config = dict(
    n_layer=14,
    n_experts=40,
    routed_scale=1.0,
    vocab_size=16384,
    parallel_block=True,
    lr_mult_o=1.02,
    lr_mult_up=0.886,
    final_lr_fraction=0.1,
    seq_len=1024,
)
Below are experts of layer 4 (counted from 0) of a mixture-of-experts language model. Rows are named router (the router's row for the expert), up (a neuron's input weights, with its number) and show model dimensions 0-191. Each number is 500 + 50 x the weight over its row's rms, rounded and kept within 0 to 999. Numbers have three digits each.
Before each expert's rows: "gets" lists some tokens that make up at least twice as much of what it gets as of all text. This comes from a sample of Wikipedia text that the model never trained on. Tokens count by the router's weight.

# expert 27
gets: "–", " ", "-", "/", " +", "+"
router:484516501442607420468503429595342562449566430564513517513471440513502535476489499528537575437495422523494529497556478477514468486426467604443548457507505478424513534508440528575516498511498514460464444547565510502524457583454575541495523464464461532518485438480432469491562592590487498585469457532555509573520482483478526510580515496523456457448425420578541437532470469475423450479504586460436493510608420463486547536509518652493570488481563520462454430462428480508385537440475387423481448521510416452489497491442490591472471557520539492509544476458523574539518518509408441432
up0:508567530513486480455519477570490506459542575459405500448487461592537501565504486494490479609501611484452471497512491488405565513507556461507499488490532413493441531524500540493431493539449515502603489430536572541398432462510487428588469441544527489503473444481540530477423438457464527473599511480508451536473512487530375504494498593551572536557527503480476493454447513524463513521415378551448587446423517494568481431405409433519463407475376451565436484469456538522558534511566527475520511508526588518542564500515535448530545454428550494454471407625484485465578441481565468586
up1:518428508512523413418611594518442495545451589470504429463552503598466451516477571476495424491550506424426482448554481462381615480541582544486435559462502480437500596532562535472549449556538496509489420491512559452493539505573568432523545488492449498579569469406457450485529510549437494514602463487415472519550587568542452445482530554504492645466494457497525540527505524565525524469465512595539499550517503467531510533500558496482538568462419505439437492540441524482497497466550456428514461509482521502570521482421480466612515526479453614465497466537605566493428428436489492523
up2:538512500508531496546587601474496492483517589480482475460555519537515493583565484521526491570605505453511516518429491558461584491540452517566508520450548476606472469553535442453438589484432459599520504427534558455492391489523489481504457521528555504559481485499578488562460441521533561488554550492490406549533544458528391393519534598458548464506518512402507472516488505474486492550443468501492594498418608576550449460435496502470466430501424368535459556491450572503567449522613546525443513568500548473522505442517609434596517495490480464426428463570467507496522415401500512503
up3:532463497468476391503554507579460425471490472573488485495536461506490475454609535523548443566457455520510558503597495572486586553453531471477624490400480519536507557452467490550497448503488526468610393450508533502426592472483446450529448383633547561508569465491472619488500548457519575592553581503473522593517550461541509447545423469483475490512486465507499578522508519423509504544512471506512424461542420546460536487567548426503455502486538504450535476577508486415520510555559412417504467450422471461552486493404544492513577465521540436479472568439484438471532442572576512550
up4:474498515579560526507528503459503421465463558446416453452517510528535460522563492451491433577556484429495420534491507567484556511433496381536481374445440530513519493493572508526479579500473503477486526474566563463539476404630516485561511520515480515537452445458661530552407521399514649404482512530434474527530460452559479447479418592500521475518517508470481580490523489462432542558480444477504493487476531520532482509476501460467481460583423481515419508446548515509460488500636568628462501524491515462448515511551570513574541532459589505453389469516476492499623492501548528512
up5:565510617523508526486489578529497508531532566452462465500425479577572486508554442487418478532552473481514462514530528565532530461523590465540491463515559480510465415535622476514521504518514532509541440418562623463527416499511445496500488602565517491566541392603564471561422506450517532428457494478384455477526522458592442544503506607513533494503519572422392469486492439562439466581491479551515529530504526531474450479470499493518538481494417389500555457554485561506605490470511512565452479535467552480475509540523533399517486458558502446549454469615492456503415438527574537633
up6:541549611506551493485491443557558464472470520454458489401506583530518488516577405477481463619559469452545428488466537540457623443499514439594470474473509502535451486512515525579479550484467501440472521473482501468480462423542501409549474540509554568477521536594508467557432500414511540416530562491441496454570464484492428504553471579498559517533525463480431452492461582530511504550397460494433512472537610515425425463401533450446543473478465425526545459510452608524615410495530524575416511525488589536479570554529448516535507472403564431490431469565485450471584454489531477543
up7:525517575476542485558549504501512515486505535467492427478594535499526502541608478481612548611504487417423492470455571537500533499531578489592491492444491446514425527528543473481506458524471580561523519476574499432421544411541525469512456532499483526497578451569602515582444490422496546487531526481502480479514540523478440447544493592529603541562480434413451510505567503507439523541489436577469547510430533483484490483447488432521512455481425344525485486484522541478574507507530521470432511502395648509481517471590559432515469482448588539434442442594539559421454491488567535612

# expert 12
gets: ":", "0", " /", " up", "″N", "st"
router:520534450516440497429575493519497525562509520401514416459443534481470537510397425581443476500512488568546540603480507412434491429545495594555456552422589488494502375497393505569485486481549535418479519522547496523484454551515414498398638546458584524439513584480504481541472536475495490444526506539549440477541566539610518513537448529541402484543567461484473501525430529676504554472499545477480568483551443528479558496494514590560501495427538521475447490498482458531449503449519515525431486488459471500513455523449524504554414492452460577534437512572529484453438574506465579555
up0:410602525473563449562461494506464448461448523527499510394489529549476403511478550385547486516529512497491551402500519544420606464514496461517498559490465561587499480557504531413550456484557501466525440482478563537450499514577526358463496519416532489485553488598514454612506563478455499552430543480502527461459500536504431525481425516499500453508534441530502493565413542491448490547427568477535392471556454464439552523554447484539412499517491396454548498614459422406440546431510414450541565474494546463535396509546471485483597426535542476531479488530556562487566521555466477547
up1:424457578432464363508524543516532502467550432481470531539468476538510559591469461506521478498570575461525450526508562467427487544550582418485444535519517524535515465531512514480595476510501475544516514514495555609559540428501500514571487503485516518473559448519525494601599517484399446502432579500452497550476480503555458567487455501400632556479415520515548453486602382413527435524475473493505505541470517484539495458493450430428521454490503511465393484479502495609478595622551459566536447447446526487531515559598472506437503481418483438524492467588466510486486488488640438527
up2:483576535380516437429505486514594506413538487497516528472509433578519562439540399450557522517494571535462564540556465484435588545537548513537454491505519541523485471481506439539474435524400495507539461558503507561555500427538499487506497452603600537505495508482523535651480517500457519375461365539519451520403505576491460582542462459461509438418530463446522461477444488499517490510432496464448472468521478519481511504531440543533490529536449454444510474499465477548508551561598393525524586557527471462427467506531465511499442374520534502335464432513497487488525438527593478408
up3:555476592504554559528540557476549397501567500545502483531431415486459475489481517538581506486504550474490484441577492494617543472542563460499481429459486479496504453517516530584485584500440526594568542506611570542488524523493488552642530380466453565501562496504511510568480529562573492583533512504505558523550454482450548520605510529416579569536564472517496541382494510445458478478441541596532433470437528588580488595536516468429589432534613481481469437588437515517531505512561539445551542552561591478502484522526565503561487535552554511451486489428541525461471465508521448516
up4:502564506525494515561475456473449472539540527477519498451500547480506525477536513528488520454449435457489481528603576500581496522536549475519573525452564505348440491537508488492470552480448546513522476501489418528508532450528561436573472382490598502520444498506459461599450559508608555502511521584523540477439454516538421431576543525429567488532488480440444385524561515539455592513526495521456576448479507545525455514509500580519438480445564401444389493514474567384518529510465508543423555538513565528451527431447567529469519474404475463399325517435497483462566462514438540519
up5:562564555460513526547382537499437476556484525548484416532482484481465530495515571449611551505476508485547443513621464519537549469584590506558528459419502458460548528479455439545509546531507491487491520582639536507403494519550535469471486542531512505519558504566561483546387507530470505413469453492466546547437545510471415512461597506492478599445414537415571522596493447587428581527483487430470453489441481441485492593475542539467475440466479515405538500509524525546566511578545512482526630534512578539476549394561489488434473498375486546537450485537458493505461489454524541550
up6:547487541448545477423474609553576427527481510520462529498529480518542554589471546528492505569414496502504479489495499555408565533612571513525481484412546476532527454465484528476511487442533452587525393508554477590428557449480489492548499470539436467473581550454654499562527468516554529545478545538511576511527528386509501502562471555560534447490531553445455493409512379465573524484435486477429475533509545556553466427548515520455600454585445427403523514508563507491544472487484519494532536593517506327452523572504481497513488497524514422489400423547426434478476522509509519504
up7:479534552481562491546452492535409508465419513524506572562535467594563499605515511486522511547566448439457421414530502527587622486504480465442475424440431427482485492485515477544507538550405512625495494548530581439495451471555558475637408504455478470565495409518535437543523499500461564503434513496450427539493475464498532422510492553385486557522485530470408421513476497446506425544449461520483454535492586493494458514472463494464473498496453380470430488580459566517523523610561544517508469588514643483500490436535506400503538391469498483476500459506574489471512432491471496521

# expert 19
gets: " of", " to", " for", " from", ",", " in"
router:407460512589477581563472489450510525403485446407524447507575497507451402457507434502434506521502448466470476419526474490529517447364487481529509515431484453416556461437461559490503555543446590459517560505473583585526525478493467507495421543510548470466560499446535515475516502438581464482393440520462477477417555514470588526474493484587598525359533415578504459432547440458510487435463485592459550545516518513483404597527489446520460499521526536495503534545461570503487456525517566568466467478402511466436567546525414547527551446521407573510542549469563423537536477449506461546
up0:489596543529479555544489512503444383441549512458449521471560498560595484488560504468508526519527470455530530468584582542426501379480456465560586416527525507544554523558509449536507483567513476489506497479577458493573452619564415486468436495486460509521563472445459439481479450463484458347566506395478417509557541524503529448503477522505436609623493524494445508500477544449538530484475590457536625494487560442509493531490527457572545489471497536514463424411462537449531506558519510438452424472455566577533534435560509389522537418536496512450506434484579507459568472589527486480
up1:490501612561501509558475439485529501519479507493431530480523510466553587473551423501517484493391505484471524485435491455396505540532543478520480445434461402505477428484543558496533603497535544526471449559429468455414435513517477500556555556539526404587549545442397405506459547435449534527463458397524532441483543499507475510522537478507483526489410553551536557501559526515533530463526503432577451479502544544486425375436515368477605421559479537587522501428529555522478437461445453449473478468498512563522561566547490523595508582490538434531529510509505524448561382508365490532
up2:487574517442497430539540508421548490524439486513564576510575504619565564486593556610507510498439474483564523593476548466608515486442469450548495502479528459568470475542508509544456435553474543487479435477507456466541442539534457528514575408581506473461496428512442481523524478536497540386556564501534402495493525498454426505471424490445446443565514504484453605551499514590444505523536528480440419471497410603603448542509420452390450503444538502456532524530554476555480505527423580574530424579448512503544481509468554456458525438501576504455531467433555464379439497485536480542
up3:535456522458537444596459564567458495534484454524472517445543445564506477542533563453518407484497526449514507442458550508646529462552511475586459511543462504482531476528472522513559519434500401442501499385474466471436519428480508467558461511470504514491552560519522483494543397511477569426486525502530533486487444480445439549520563536561578583436608448499506513494409429487557534548524476458474444535530493487536447356387558493450476557521427445438514558440471410521530475484598513482469508573500475440503559561559634535470625426446432472486487467539517508495421535521595515415
up4:508413446494510502505396499594432419528566529476504483465390492530568510572559535444415448491561426536527497510533484573520488426494480441423548462590487604483471502499466498424534456517439466528516476476526466530521548548539495507461469515470570414493454364501541530525488597442444575490532502525448459469501472540437584550567465495437503518569386537472437512570560520494593430550548556472448508517501529471522468393528427516478528435498568506424522520459444544516605394510552516537551540572435577408574575502514578516541478478519548441495501513428495431485458517551599491545
up5:445473420451518501556470511533590501561445566499482454518444567491601550489554487470552462563513549537455480482553484444564505557525555511545474398444523458468423488442619497590498485546599473602551440525444517487450523645457514436518483514543463401512548470483460511561379474466473506471517435542482536482498429508545547459518588464426387375515561634530421488502395520504441515478500452524513401509604437480470493493424535453488431485496546504496516538513446553502455453575480502505459450493489491476499484539407494495479476585545616484462478537527474479523581478503483511440
up6:441570451450445408437432535544561547421452528390395479370358456618521531496475502479489450533501564466441540515442528399505486448590525585506442507386547548515540520495467490515545492533503445513555547474492605526468371505513477525474485463530488450526427505492473499545576513557400496493496507446486496488519486445487552434499507564458537504477472445425425627510514476505511446475537466493430524510480507485503521517493492536493453454579437484453541427474504584553457505614521462459369535547527527461479523493594540530537481443448473526503492441647436548524493537501505482523
up7:441553474510488530490438442532536545526521539463494519503444478491540514495568448469499556462483438436493435482582542617463475490505482492561501518416494562499535584519458500474523524512504534553547414553544512528440496623483438456460479548532503508526412487464526502516440547476483556551638474431590542652555523557553550531510417467476344503572432436488482530532413539562539559526515428501441480494585560443447499522528562518559492373466541493551523439435435421438559512477466473501480518528446420534500467537515468501512394488604503448501413559610515510547519443508514538564

# expert 32
gets: "-", " in", " by", " In", " at", "In"
router:432542446468506404481456442477606565495423480530539526507433579440488482540512578452472571503479486491603424461469507472536455554556493453415493479452385495580498589450480506566524517486486537456472408538419435514480534431457587523506515479452492411571571484529549510464490380640401497564529518610459401522466501487492574511462491479473511446548455426553505521495490524414424468436521559475550528609514541520501533477504451549441494566574532522490498523555499455616457460582510494484402551507482474495519523512531481407458501595527516519484498465524474497535439534447451461399
up0:563576550481549567481475572526431481420477496439399504472516467584588405484518494523570454611571448477454576567551491487522519429519500520626493491452633480523515430559513478529458589530430413541604453447644664465531481480566453518505503529497464545471441508483537485562495477441444524487508439471448479565564438476555464520508494528487475542578551519475468580473491592510507522498483438514457582454466565553516499463492529453491512381448431466515481510556512487437468516457521516447455456500453486460484497499501544428478505505422574374459471466493466473443514461524573540457
up1:415517547462452568398511518515517431555600468504434626487535543590510538554504439530471462502607538482400531570471453460426485513393514520506438512439505493472461461506576499562452569568532499480598493537456491456534472445559535551541443482491593475462569578556564556575547535506474457540568504434361510550586511451613462461542432511442519459513490393482517410495553503510522561506448481530427519409463428568511463469471508595520437541578461481444532465482420495497496543470540513534506430590571470521565483408488480475489526447511519523459478508520506523491410483548544542505
up2:491459596482536496509520512502454507483522514534463450512508512556585554558526404504540461651464454464429545559543506550511576495529483470529520492522541359445465451643577396486472470538431542553520482489504586444505521530514399445528498547513516590486509384533491500624458490464499521450474494428468427498541473563554458498569507650450505547570474499451457497495527498554464613514488477479496514474546509498468488558443573499542436407529455421475451569472540540410470535478504530445492468523502519475489504470477543524505549420466458463443413369484447480525560399572490544497
up3:507484596527536555566424478399423485487524488432455492480447511496479511478507509470563453563486469488467460530547447464532456532416527454512504447504467485441461402512591487540492496579478504473549482492454602478495496534502533462502436459493551514487450507565538489516407427443428435545583386601417497441526573577463452484524506520497616440511605527550424530489522523638572461502431409566461497466451487528526538544363530435429488473582494432504485504568458597462513496516467553462478440457446464506409468434468508515468505449511520441421449522495577542466462553474484553619
up4:511530513484567475553518558504422420486551537447452507475514475547516548487513418481589489516514492439492525536519522538464538445418595560595568452451535454459528454598615429484444436558481453551532549416568593516486436564510389558598465500533468580535510459588554485541441540458444541419492545517506536486513516556506505545597524534433530476479545426500386506437444545495520491543469517580439565398436463505510554485475520488577418392448445478513467418484454564488529482501573464459489473522481566466513572462532480528453503418455526435463413414544502527431589547543510519475
up5:570453537571585510554503572487445514479473458452485474529495386575545497536505426408552366513492555438518580472506559465509524422409506483541517630435551477600529514489462504525580506566522460611535519415440507506483508551428458535560474497585450560510482438447468503524509459455445617541499441478533507589514542448510478518481389509475460503524486488515503516622460483581460459554461418486486487588486559509501473556467470440424412426469465397505460496582468465542446493506483503545486427483474500509459589554471546613594540516439474451432516541508524498516459512539489425510
up6:503479536490488488521427550543445478456489485419521533507463438543560591498588480443549603508554453486430529511527589496486631480566477414523465483420531458529447514573505477426631532586510510682489472512538544504522437542535423474510529477580506521453458490562490463511417501459536514524483434429518458407571435564535344472613514572437485509515511520500488439510449482544491542509456533485449512531500511501510520488473495534535421497451364467482410455501474554413522555489602508524468457448467578521483498398443485490518558467495556410468441471445511519491509487548560490479
up7:453531530545493481470469559387417555511593448477518512455556460475561451461494512457515537418453521506476551462554502533567496479572549467499481607498520453442439450540582427399547455453540535595506494452520530536427570464479505475518495410628501489508519571537522521514597480478474563571424473464568460466530443427533479456506539449414549486489477462492415517495440496495557394556466505430494552603567447477490376533520464462425404485491439494518476585547594607549519466496474527453431576559593549518433479609497483515517520500506417495468486474540484586501426507521490519491

# expert 26
gets: " on", "6", "10", "9", "7", " to"
router:515537534482485568447526393518486509515440468565516521589537540423504487440491438537503516505561450581533550564516456604497545561464427470442628401584559558536509486514518470500478559507394444494540459522432469529531568504425502451517539513440599602492462448491545515420575582525508508529484589440489525448466393594465471442606521506474484526531480574474524423466544470467463523460439523466456594496490491586497476416596535468490538541533497534585484565465541466443441456515554526551517499482548569442622443481446524509488486519609560509401507508489500442480550476491490415460
up0:448528564484535462508410592478462471478493568460492533441589541556554563620525483412534458597572499381476495461535493443505582471500515543501458441481536461489395452552496436539543518610422474564509527548530537475470457494615541484548478520451437490584469484449504461591480503434395530440518519490400427532510530507508447499501533501492529540484511448399419600463488527474460507596489528451501530431540572470459508509488500598499501488495516386432495489586520604506509520545520601408448538538504566494488568448539522422481489446512527509460481522497558571517458476562605565530
up1:471489582433505484498470617414476567529506516522525493421564503525556461566580483441505460647507436389451497498494524516489528492553482500520487553495487419584494504563481478486493546486489528454467479545583535430490457450571532435532499391505452522521457523517567449591516417438442597495480444578539419596523569540521435534443496561530518507511519487480415527552429512512491492577472428463528479457532578405483539555454452486523508438546460456451447486586485587457517533601572466453418439502367471471522557514521525450470569474511543475491459482451561605550471484557532557587
up2:458400547502553563588498597520560508479559425511466437381486499512560391536528600567615449492462473495582510500462562533550512516478567489466427539441476389483512551518492454604512504448456548539434542535475476444494418526592509513480500531491451522501546519550483437505523454473403548543563509493564474571504493516570475525476471456448563484513565489533386455464497581549554465491489546415478469545453538415506538586459504479484538496448466495457567554572589425507578503570434584545498525499496479467497501537587507506517512516527428403449459406464576517541497370485516478556
up3:447489502388495471520427533467411498602505528528508529327500475585568511498607515495588451566493438434521443427496485495539555507569506534451522427436436334554522556502509470526542506553482524443520450468533491453499526527575544604580496469514492526568526525550543504510483450429540501384505534558538570614530428448504496522495472532534492518523485443480476578499473508495399464576589441479551496593506535529541477499439476461515518512527519484495625512568534537533536481472535456440450468550512491525474555505454610482515555490419493451482521422504579547555403494473442543447
up4:502535537545569479564392595534485539483449489503510484486432503570567455594485462514644518488494521488526528486480471565504530473516411532615510474498422443580449517550433463533481494515536509496539469631603529549486514530499540537547524475454511469648459534534598394584482428411460579498465413520536480523531504467528499554390396594517493556526426500487459509440449577537483471559530459465499563524540531450488515500424470542513508522505452426429476492505434530475571485511502515518443505610491447418476621564547531542469552467426557452451469437540517449530504463493531466470
up5:544513505538607493464555557462522585449499511431482524513506447565522563587477458501505489592507534436500510485499509508599557552498617516596559455437463409538461477550580446609499480515481497454518509525553478462497413531545535519524530419458460470559518465468520350521411430464479601552518503498434523535583580428528508533416588567492507568477527441439455599534491504522531436597509498496500518514468593471408552532435537537518501485392488502380443442575498542508478496492529484459436472593517526511463559417608478424495534467514482504542473471500571494457412500473528478504
up6:421562548501540452536492520480519471456496530397492520493410535527556485610554493458496426622490491485515455457460521529557593425468543590488547425492463504541503501561535452591597474565618514524492475556571522409488376528572580549525472468526480510575464473533541434595469459486454571406471484467466550602580538450521443416531540471466505495545476488480460543490486532477510533598478508497449483471470522480518519561439443520505496474512497393485579487585504499461451552563526494458437513616420498448501539440595506480488600511466511502484392420504529441429421505544489457538
up7:460591569505527478454523494511390425486499557436459479536535465540602500579554532522621489548454542407426487502487627576497523353527597537478490528462478461508416484549487528482563479571532467551450494556621586534496408564503504476519565458490518465555489526545509482546404564493459501461537491484363477552557565443502462516457512564429468606521481518544481520478501492522504496513547481523477460475503551495507528506505496474483444332481481434488508422587434525527514460580573484477488518529452483500527488461555586477514654447480492449449437453509539567482481453477484483492

# expert 35
gets: ".", ".\n\n", " |", ":", ",", " but"
router:588441443498483525484476521489573464606556450559455595535450507489505425482516497537433480426576465487491472520504448486558445457458516476502493451526425523468483567447476560541506559552527424494548487472508595477505634567563532420509391569551501457562532441457507491448491547489427490486573576582545467623468532452493456525531454479524517454494476496526521461459597440486480487523487568487580537544537542489622449410483426546440524423438496497593508471450466555517549560533483543433500549522494460583547468372546595484498470481457540540480487551460512369426444502460480589549
up0:515526546482506513574409556556481534498542499531474513474436350590510569570622439473529493485619503481457499484537493520467514489393587558462537414458522497479396526531424412450575517531487469489440434563452563475484538477476530532491474447401525489462478501535525469515554545460492534537499515552460453469546538564476503523553584509469497488459517488492421442423535550460540496616555450532511468444434521534375511418499493489592565542641499458478473426513433446505456502585491550404499533511517519459502544398538464472555567519506611512450501480590440471499497455503422460523
up1:522546530480494498492466501534406479493530508506546419392416479519560454560490420508540397625503472463530488541574488471585486486441537459420498568596573477465441387486479529528561402541469485445545485465478512436508515515457449495444447379401532479482441501528512439546462440414532599492498524500460468360456466554461439460543602502451550469454539581457535589511489585504486441556515472517479571491492451545460499457446454513479486513460558467430494549536464541528565517531490537548412520587393516462402493511563505552480505513533471505498425461438607412497475557508468485526
up2:396499530464559499507499558491464535453400616438502441476540465576514517590527480421599515672535519459457437454476563517540629468468540509558481476540540454510463501566574464527561474442455513404548420409547483449512491472479485470555512489496516562495490528564532428615462491488569541525512525509532457435512472505503506412474551588448537471554532496437480468486413580480525501528465439513484508464501525488419473566467555505563481508502521485452484556535452543443475453602535491537497465508413549431511380486499476455522493442450539470434407398532530562553480451514404543402
up3:516595572435569529520538524512497542455488536454524405405506450517575475565556337523577467599525550464416514451527533572491657462467514450510530515482503386512519434596502466534508536509447502490504514533535538467516397514495406495509467507521540494544481513547566455597392432488493545519435495549428544469634440494523494506468561532410530494561506486487505486546435455524431515521519497507488565479432537511458536475421547494502537471598398519480458534492411550423460441535514484514455432551473519443529525560501510442475553475544527469492402395508548450494553433544464521444
up4:477549485473620479539465549465422507480489476461472482457590500565536539570517496408513448605452502436469446469522524563485561514504461542600483490451558427536488460550491424492487464532397502567514467446515557499421426567528417477517438488531506507536488454588608397614455462494527512450479472474449423522536491527487371388547476672512534498491470436512478536498521534542557451589467440563454529456517488556475480493460502455517534480604412434380501554570548494488481480512538535483449456592511570411522552514525506520522529539489474489515484418547508511531491403533454474453
up5:491463574482542498467520547503488502527570513544567515481452472560483489553524467507475493535547479485439491534519441613457463459561423574533410527546491539497500548523533495605476448390523487546492490424471506439501480490438534291517570462512456494413559518532417462598549490494516482397529510511506562521500456526494390494558581547521555529441510478471518530414547465479496601572550378544496497526550585585518551555480560523520440556559481510471495447623471518485536538442521494529453450495400513464548474537399456432463537459465534532518453525506515573494401379527520519533
up6:566426531535468423565407517574528452511449467451362546472538512462530514604499398418527478553482448438551473471489455509585499503522595500542565448542483498559456507510478544528576501562511458460461495431595469535366530500502574503518484537458435491454456482573557515419502444532516473539457536457520541577499542492529492483493636549515488432504483515548487515561439440487531490496475465595427468484454478609520537542394577622494526526496497525533519540550591400504420478473502568484499539520493533469518498574502515566533550408570595473510541440577416530525490411457482520533
up7:502554483563490484457408450521515449459536548450494515482413449545528540504564447485499457513485446524586406433551489516534528372474480495558513392504468513497500422526484528500545450511391509486447463479489568549440488504416475535467447414478640476524516487523523527474451517488497607474502464463447515485570485505415479492556473483404520530536490493539393574446561448420486555605531496575436515506499526472576458488439437460501565497569502519494494553456443487641591478580512469414402482588504573484389544502477511474554515427383434516460505492586594530521531533505475493516

# expert 18
gets: " \"", ".", " as", " that", "=", "|"
router:565466496496482435528517495470538544451513475526488475520467442459471456449460631570511543427489539551540448473559391544594660513415504461404600449547506535526547529470533394552478429506463459564548488490558440453588542458510510523412495543552544534520553591586603527502539524485504471526493476517519509526496512518514551487478564477534583433599574486534462504469497456470548518542453449418539496598478527469498476486529589527400508390450506488478522443445391572469516548518496608482502530509511470459481604533537449524543541417568524525438526535490492468491611525435559532535
up0:399531548578500508534564522506489534484477452557459597474438425488527451494562390471497499527431509441516545468417510465507545495436443597578480523497475496455512502488463447575534507439551489489519474429472409465475531515496512502670496468513518481527423491499529526515457432538504577470539491482525426542574439467436521512610456526493484484518495437552503464410353487485475506506434511499482537361544495536528437499428404512572496473463517483564505486463556425411513599460492386553488434493401538532463493604429497573533464524471573387483505512480555446515522390516502492488
up1:478501462481517415538447490503556487505537510588504402522471541487572576483497491507522531541435486533546470552534455519518605515520499568529497529561501490518524385491501461454529493494545566465476359555640521475421565475558500420444488423546499413482525513523595452497426504432491531434463538480462542499444460500466393490477508505530460411501483601422427521427535498487504484527507484496462462499494485505472460407517499461589482485443437517332499461531599510529562295557507452563495522477475586429486515593529447550467546462460516456533480463556484542527504513438530541551
up2:504519517396469480407493496518505443491467477426568507490395541532540480529599447508468430506518478498458345545549598528455550469511523460491476519489480522521481547533485556478558499539470498507484462510482522589484486502449553500519499515541558426529529437550504517444437516584469601504521510480502566552514578457653533459567431560417518562595445578510452491521545456409495550575544532481484571573469553502612483429504400491473479566471538443517514478447427551560573479523464490376495546553576532529374557507540543539524539438457409499421470496426492503436541505529532534438
up3:457517620493540464498535539518492531491475555446502542508502468561562458579545464494521421600470443485568504479545563539484561459493517463588452537521477392521511447574503512492532489433444525579444487468591511440481351500471507453590445537440527437519463458568455398541442485491540571473463502507473505518501501516519469453502521561464403588493423605453473486534410615522480425510479439526451561502448538537509492507493540440547507468544438432475469582536545486479493533591589506522486493577553564463526457438525552377506521583433549504475401406611537524496462413541494513497
up4:500494545463528457585481461498473420505490450480568531502507524534468467525481468463490490538571397390512495428559543562573519420495541447472525362517490554551401494534441481504461479468554557610448452413529568548514450454506490466526497584484411600453605497507498488610527448494460509488477569531483442530465566481612467558522517465404510612485574486565461470622524452427486464504464587592440550584510408460512507608559470471523534588550509498509445529533507586550563508538506489407542545497522523542520503476437499456432548483539477494494490520458535516450466512565445444543
up5:528642576500553464569466545522415429480482491469496456482511445533597571533532422427599401597561462440483515507512574475527544487484475484588534503520512393528460499596455509557469553450449466541531493530545525456448431534527481460573526528443559479523543374522497488600476439508491579462455509535499398489463430499486509479507484586504480529523428465512517463542436572540474491524484535555476464447519486548537523571475481391481516443479475411513479520588531503529487526495555524449477449509446616503528543376516508467513521499450488422477435374550563477411412442566546492431
up6:402591464547484450504528454450474499464472517574468445490477510463511481459577500414536543518468462518558445493468488589476490464480436522513656498468489468457515541502516501495458506574432572615540546553492511426485491509527578551525493476498617492559550496591537502505408512496502513432617529526536455491520536472417571522526505520459450404560413379541525469522497569485519394571492504561461464415410432598547514520443565519494498559495553529500454406483451552587497528549513556542454536520585561523499591425529409563493494466438478485485454502581560478573491451452526579470
up7:522492434493490439473420507469468486499478540471431385393456532519559511513514438505567417518572466471466432535536473496457583458455540549507537495441514440520519504505520541513508515479447484588513522541570517511511470498508512503602531368522464573437541350616470544552410516493415504554495466508459520513492419435538593526577469519431477512546364443496483442530516590469511398454510431560482522508438523465484547608434568463574476549515507386475501473454444486486606521454493503544453514480417489488531441493438547448494438568518450501413465514510547468549469458569455411536

# expert 34
gets: "|", "1", "2", "3", "4", "5"
router:524446442465415623532482424462424481462467454533498542599503548454476463494522475390495499457470499515588467531401506597468493450422450450520560451464470448498489562514466433474430511503456462551472528489475474480479533523459528567516504460563534571483471504392461491460532478485562595478508556456509511571488457531481530581569495439548481501485423506572500496527477381454492592454527482482528490435507491446409487389446522503516597605600529584455453456487537462394397460561513429479571532484486371461536494450459507449448552483557460460450557582455447431450476460533520502442
up0:499492560497562471462468561540490510477574550490472496566540524516559529563541550482567560484477506492440520516517645455551518551607448550559547499493549472520491394592496425529533528477474491476492534478557561514495395401542585459546431521517588439515557453544538454624522473492373494488460426542458504543554508502513532414478464489443514477483478508417442410476552493441416455592456475541517500504436471524552496464459540476473541457510417482474559509518461565533539451502566628497368420568443569534428488531544540495542597451512531478458383449526535539525498466476418536495
up1:513588512473629582470459496478566474499447484420449529511497508577553533575521483460492422548496474481457425448491532516547556543546560546424420485495529421487463345437559499548523548531512534584504471469535554478466476515539435394480516579472495561552595474521523461605434555373474430466533453502443459469512498476498567540475517574401603544507475531542458563439519481498532513578508505557475549489516536554476499530545567487485509493461457490458585550469420554469531522476554509486464503587381620529495511476492430454510516468453577451481409388500506575489487421504526518565
up2:530516565536528494496519540531514575460567451455524505399484474569480420500470505522550504625493469458497548391461428474511559517481532512530498518536403518489525507470572542519536502557521501582465528451539546462438535406525520497505513472532660377596480510450521446531514542521461491552474545547518507551583524404552327508488511545418484652452465535450381533547442512507450409569571550519547526524504429498557468462598552396516515477511501522497492448517492514526534542463542522434387490527482538499466524480523542516502503385474531478458477436497613505516474496496449438520
up3:520485529509573485489481504519508509531421492441483466403569407667501562532589544572533360516512473379426485516592430420503604443582545497497526504473494436512461486532494548478503472512538603556476477464490544531539458499451621439524539514509522490573521446591600455571501494456459520494537515508487461567625536459588469432570552461402478498495562517513488450493434495621432489498482475492456486572460504503540471524509492433430446510399453463476450466587473530533479487482541572485426464490458591486489527517497483492448516490470522520444429455492522569520559443524430443498
up4:505498573546587392481532520586500564552605468455494468400512405512544539606446549494546466529520530466463446522528521400500581562511590504575559482555663462408531413515519516508523473490457524555475497511524486494480450450505635462535472559448522459497523479596548431605523568480491368456502504539477496472483502511551498463425509505487557492529480550455437506498497518572419479474481475515479525513521495561535530522472533477481530497438446489505486535524452461520556513530562582451439421529527582511426573562567527543518570467462581526548431369540599574563529472523513529528
up5:523513596539589526403403546500470546497613477509457459505503568560537537470444553513513538481457413532468465407510492507529566513515520568558471506476512472444598435532488540444587529472562594530426426509479585515526482458486531481527510509501557447533486477609484487572519516441555553470519530613510528545560605411469551615455523520419544448495575533423422509481515477559427458613527474514545493476446520591536534551460552599484524504555468506498479543576370593477526485484473544569429417498509528462490526552570536541485500419478501476496481372478557465492539484482501533517
up6:495540602517573404453452606474513559437501475534507426446494491613493514559537449472576497633484484491433452527571553502508490493577524495467455528544445482479495407524479524464515591550557522486464503530606608480482450464495537432502500473478453559466488437531534429492439569447452445590473507471501515597514478452559447510590499529458467508517578502412496520555496527513484422570440524506517457548488542501498536511550567521470617512460540490484447495507449528559550537536529485543337436553449596432497495532543488439510569468458511528532349420523594597496492482506523460475
up7:411475490525597455444481552586480513515543527457465540450514446569473487506504521505609542579531429483387457465582451421510557505527485596457508493609542502530549443514492542517530479563515495495482519461467543539506465447497564470603395513448409449538465445639603519552515466441458505534430505472504443545444545471507490507483450569462492495534433450397506550463488480556422444528505474549472475453534504531567486549425595522486527515512491424449427496546400539516539466526525483557394487525441576531375513491613481433506537484479598469498444432443542584575490475486530486524